config.yaml
d_model: 160
d_expert: 96
d_shared_expert: 0
moe_layers: [0, 1, 2, 3, 4, 5, 6, 7, 8, 9, 10, 11]
normalize_top_k: false
routed_scale: 1.0
init_std_router: 0.0133
optimizer: "soap_variant"
lr: 0.00843
beta1: 0.95
steps: 3533
Below are experts of layer 4 (counted from 0) of a mixture-of-experts language model. Rows are named router (the router's row for the expert) and show model dimensions 0-159. Each number is 128 + 32 x the weight over its row's rms, rounded and kept within 0 to 255. Numbers have three digits each.
Before each expert's rows: a language model's description of what the expert responds to. This comes from a sample of Wikipedia text that the model never trained on.

# expert 24
Description: Mid-word consonant pieces. Single-letter or short consonant pieces inside words, e.g. Satur-d-ay, wed-d-ing, Tur-k-ish, Dich-l-orocarbene.
router:126100132156105094180096199136147096167129166086051173108149153151171139162170127085117140152087092133156106160107133089069172123077111101088093173149151097134170148127097125138111137150125097106109063138144123107148146153152082138138141151218151108133142111062164140150118158137082105197116152129162116184139068179096127147131187135137151177163119190166133094156149103150109183088106139115147135111093095180163134115135114101142114146191128103097161139137091101071102085070085098

# expert 5
Description: Title and quote starts. Opening words and pieces inside song, album or work titles and quotations, such as I, At, My, Al-, and Can't.
router:119090175099111208130173105160112137101076144168172103111144113142116144194100114129090142057130143161157126135131121188099165075113179143124121130087141167161091185088097163133118073146113163098152132133143094102173120041101083150161111145122169103099158101153159156141103145203112120159118173133154112133150137104183176130149141153139169138122095119134075100115129175118155128129116080161066106131080125149097180143131147187072130127072090149132129140130078158084148108040131101

# expert 26
Description: Sentence-ending punctuation. Periods, closing quotes, parentheses, semicolons and table pipes ending a sentence or cell, usually followed by The, He, or It.
router:128115081092178154173110080172089105093145133149156085166132182126144144156168150192090077134107145107141157044128094170182120106165112157140150130096156125129149117094150137142196146127075085143103112092106117078112131144170129127056150118090121109104141074119133114176117171116094153135091061100170195119139155141109156073153134153099077170093114122108131152151118189149094109054137104125086110161143157089108138141125173167130155158101111088134090126095123082113084188187123165

# expert 8
Description: Foreign name pieces. Middle and final word pieces of personal names, mostly South Asian, Slavic and Arabic, such as Yadav, Aleksi, Serbs.
router:129151175155095169102157155130108161051153093080172152157133127141072172173105104171141116126108139114115137103103080115138111145067133136120140141200149145104155135181121104112136188182143109175159137120069138106101137111129153154142095060143131177038109159088122072155104149119157170127147173112139091122137121081130110089151086195127154184099152110124133134109121082129104115184127146119116162143141037139135171060098132166169101098122093156139116113116184118158068136066107107

# expert 22
Description: S, M, W onsets. Word-initial S, M, W, s, m, w pieces and as/os pieces: W-rexham, M-ouly, S-ka, m-inister, C-as-ualties.
router:120104101139191164114160192133098123108140144129107192101128150104135078137064193166191106084110104173160087156173083166200109132112068162151142131148109136092107152176142106134137092142138173151109102106135077139119091154127126154131132126135143124185091099194111130140097096099143136168136141133122113125081135166152107147153129129141153149076177171207074165117092090087128080118071111169130156145091094135151117131058092119137108147151128117172172178170072166166154152151161075

# expert 10
Description: B and sh/ch onsets. Word-initial B or b pieces and th, sh, ch, sc, st onsets, also -b- in place names: Fox-b-orough, B-attle, B-ishop.
router:154176143201101159128128143147167097131157071143115120122089128095105145152170121106116092078170117124134102168115062123132195155195173124070095157145174144071115156192226162069164161131099128091139101147123133150125182128087126095114095111159120148129163095077183095071149089117112116175121120126133166161126089108178150108138097072125089118094108090139147104147128073086117124066151137124139158130102132099179130057118139110161109142128121147076156166135127172119186103154129142

# expert 17
Description: Nationality and adjective suffixes. Nationality adjectives and suffixes like -ian, -ic, -ist, often in biography openings such as Italian footballer and American historian.
router:133078169091071140131048124124089104155194141141081147170157150103140145139178150145140129154095125097151129119147131136131134131136089138116175074109119079060117125163098087119084170156109096147149194109074153126114181074135117159114151130174112096117164149169121120177126151197133073080166070144109080142152154162118083041159170063161129110164076126111158116174157136132118103179146186082149120114141117145124132075133126142148073150171086140146148134174146107132149129084154157

# expert 16
Description: Syllables with n. Word pieces containing n, such as Syn-onyms, un-, Mon, Al, Con, plus table bar separators in sports tables.
router:125142124077137126177106182133150117188178154150110125179094131121097165149079058128097098135112134108133171167084164144116108124059149108175168170115126155209136106159087128180105118140180162118093090166157131111176173082130138096117111168077123169124077130041112103106173106152109142090047103143109179134166147127177169116137079130133105099161139159157115143088148080102095094128195117092109112121148093108180146151136142118090111065105117130172141142150078132146126106169106128

# expert 11
Description: Verb and word stems. Stems of verbs and words cut before a suffix, often after to, such as transport, build, launch, avoid, and Chicago.
router:169093182153085153116124123110114093139113135153113185122152174121125128129145174088128186079144118154144078124188106195127075090077160151130148134125150139108101178190120187149131085168110083082150132141085092139112089148103113087166194136139063187160162115062131087189125143131156158183112121133101092151100146174178141159112126171103127111163194061112127106190090123129180163148094188158145137142148110142160147087116091107106137115155087166143141098121128129133151120136151184

# expert 7
Description: Verb stems before suffixes. Stems of verbs and nouns split before endings like -ed, -ing, -es: ass-um-ed, re-equ-ipp-ed, c-aus-es, exp, sign, prov.
router:171157079173113032106126113113097126148127106099187160140116180132167123136054127124178132131079104153122167165176156116130085106127154103105135139106087173132093118202152103039133160144157083172124095146130165155123108135128109114095147155179152119114119133086164180135071187128130156106056202135070122199144137101171126121129110121105123134097135143100125093148154135090127141133134097111106112168100141090115063142186092129158146131168174132144123130138080067126104068107101093

# expert 29
Description: Plural noun endings. Plural endings and final noun pieces, often before of or a comma, such as years, activities, units, and territory.
router:114156165198111097095093092146162088161123124064148095100176127098161112110108144190135150140114058118095120086116123109122094096101080074100143114143103150139171155102148171090106171135062159055126113142086176145142110120114136130155142097169110121063094070197180181132177156074166138160139140116106121172127155143117121175157109154086128156087151150112206184127092079141129075147125140147128137075131160148145097092135100160125084108120141140139161159141072159193148120154127104

# expert 6
Description: Place-name endings. Final pieces of places and countries, often followed by a comma, e.g. Pennsylvania, Argentina, Ontario, York, England, plus list commas.
router:116116127126066183101153142127165132153100065135073107195171108072149138123134118142172116132138182108112104116071183089127101145136119164100100102154080104145084128149100176112137090072113144068107111131112102141133162114174120100105140080147073104066126066149111124130118184136166098116150154153099121153131137083138140118155129107139120141112131114188113167139171132134165200161075168100113192137170152143101172125157180098071132118175151152094162156117179066176119135072165185

# expert 12
Description: Articles and word middles. Articles, possessives and short word-starts in running prose, e.g. a, its, their, no, s, ex, res, plus mid-word pieces like "diff-ic-ulties".
router:163107138119130074132136167164089142154173129176156187123107124186113066151123152077152161210170104106143083105109093148135124081135130091076081089146116108102155104091125137158098086060164151196118151144127114166123121123136146184128114136123070167139063173098121141073112057125108139147136142111184191092067198176174138110126119103158131072100076153149104100148087149152158103187131135110112113176082132140179153135100115137136116170103125099162147133106143129092092144149148121

# expert 25
Description: Word endings and heading words. Final suffix pieces completing words, especially in section headings and table headers: Com-ics, Phon-ology, N-otes, See also, -ation.
router:159081142135133085112143047130183165119150094105126189189095145165114087094181082083140127157102136157136128074141140118104058204124119110119132116142131174134076108077165150107063120120123115122117104127144155115154154134195127117093104169138191101090109129190190146177186149079130099123149169168072190110138128111075147163134133094108110109159166119093082160167136104096121105111121192120141084099164113097132108078133140156107181094179168093143091145137144152109104117144121132

# expert 30
Description: Infobox field labels. Field names in infoboxes and lists before a colon, e.g. Kingdom, Discipline, Production company, NBA draft, Total, coordinates.
router:175116118158122163164123062116189149165113082088137120149064103160144099083158095127152146134095165140116142141161099114102162161143133096184121100156163188161141087134122175057136167075145131130161083131164142133080054119200108155084100151171141113140105160153160167169182116146203130163126111148120116071156143117108129147158103131049093124175170157101117153168129118062094097116101183144125094114147130116104141116117119124060163096158155111133076093165126115127103091180097108

# expert 3
Description: Word-initial fragments, taxonomy. Word-start pieces like f, F, con, acc after commas or colons, and infobox taxonomy lists, e.g. "Pic-if-ormes", "Family".
router:168160147183143115112167127092124180124137106104148128134100124195085111104091119126114145166135165068157112145123057137057156123138168104090062129114096161102126127175094140122166117183168126106130129148148104113126078134130111155108121195156126182170187072145092110122095143118202121078078147162133107154134091090118160195147104117173088088136208119096085138118155156101085087165129144191121105188148108164155146112148123112105131198174171118081131117140174085093125128129111119

# expert 27
Description: Noun endings for people. Suffixes finishing role or kinship nouns before "of" or "'s", e.g. governor, cousin, soldier, state, member, King.
router:096166113069127118112142138089117164140157148092113186121112162116121131119117174107054101104098051139103237098166175108123148165164119180159156113112065153199138136112142164104153157118066179175134137146126136116152117085143121127104176133161202114110120131126124171117158140160106126147144126151099134164127126103095122117159129123101111162132131160104170082113069137182138143108099129085101125102108067150081084060179111108167135176111075175160094100163082173142130097077133149

# expert 4
Description: Vowel pieces inside words. Vowel-led or short syllable pieces in the middle of words, often after an initial consonant: Cou-ra-ge, manoe-u-vres, M-e-anwhile, B-re-aking.
router:124156142064091146144066164157177125126072169148105164152108132094095121154130138118148122102123104109175103104092129187126125139130125184102182138110158109179188161071086108159124128121164127134159117175193172101117115191130141128145110111139096133029099101109101157148091151116094092125097154143094115173067116080152160144109115155132116113135122185127185056115159095103149150099103152130176053141094178155122096103082079133156153146129117097145192121125212097108120105149110139

# expert 28
Description: Mid-word syllables in foreign names. Inner syllables like ar, ac, ul, ic and accented letters in mostly European personal and place names: Gianm-ar-co, Schum-ac-her, Mill-á-n.
router:082024056173123076092123118164074139125132163165109145147099116126113127126107132142160117105170100130107127132154056150218124159091078187111170118128116102113098133170121150118149131137121155179119089146112149126137097097107126125151114116127123139121112090108149120155131132155094131124113105082102133119176116143056148154136198169167124112148193128103103121155135113157097133109164107084184143063166158156073155119139105031122118163165132152206167119158077171130185160120155102

# expert 14
Description: Verbs and auxiliaries. Auxiliaries and past-tense or participle endings in narrative clauses, such as was, has been, recalled, remained, and announced.
router:119130146092085096136150128092132071132153153116180159099100104109169106153138124138096138110136146139136092100155149164141102092160119097129185119192164076113142149079171112188106151192193102083070159121072136236131138111105128136175119069145098145110109197094115106155175146138154177141169140129119143129160162138114147099117143180086143128108140074136117116148097217111154115167158121177122137132119119132098107163125128144065166121135146106117099043123111102106112047117176104

# expert 19
Description: Line breaks and openers. Newlines, paragraph breaks before headings, table row ends, opening parentheses and quotation marks in lists and tables.
router:087100135121183137113106096147096117119155139127112148148182126124083155118172063152112199119121112152156121164119190174140103176116157128159147127136152141112111051088117111135151112094122081146131152068132134166169120184119166090109087087110142104124177205135102153150081096108097104065168069095101109092073129142158135157113115107119154158123135067135181158099138182103182164072177078123178113191155123103168155142128120143143148104130131071111070079143105189110169144150134121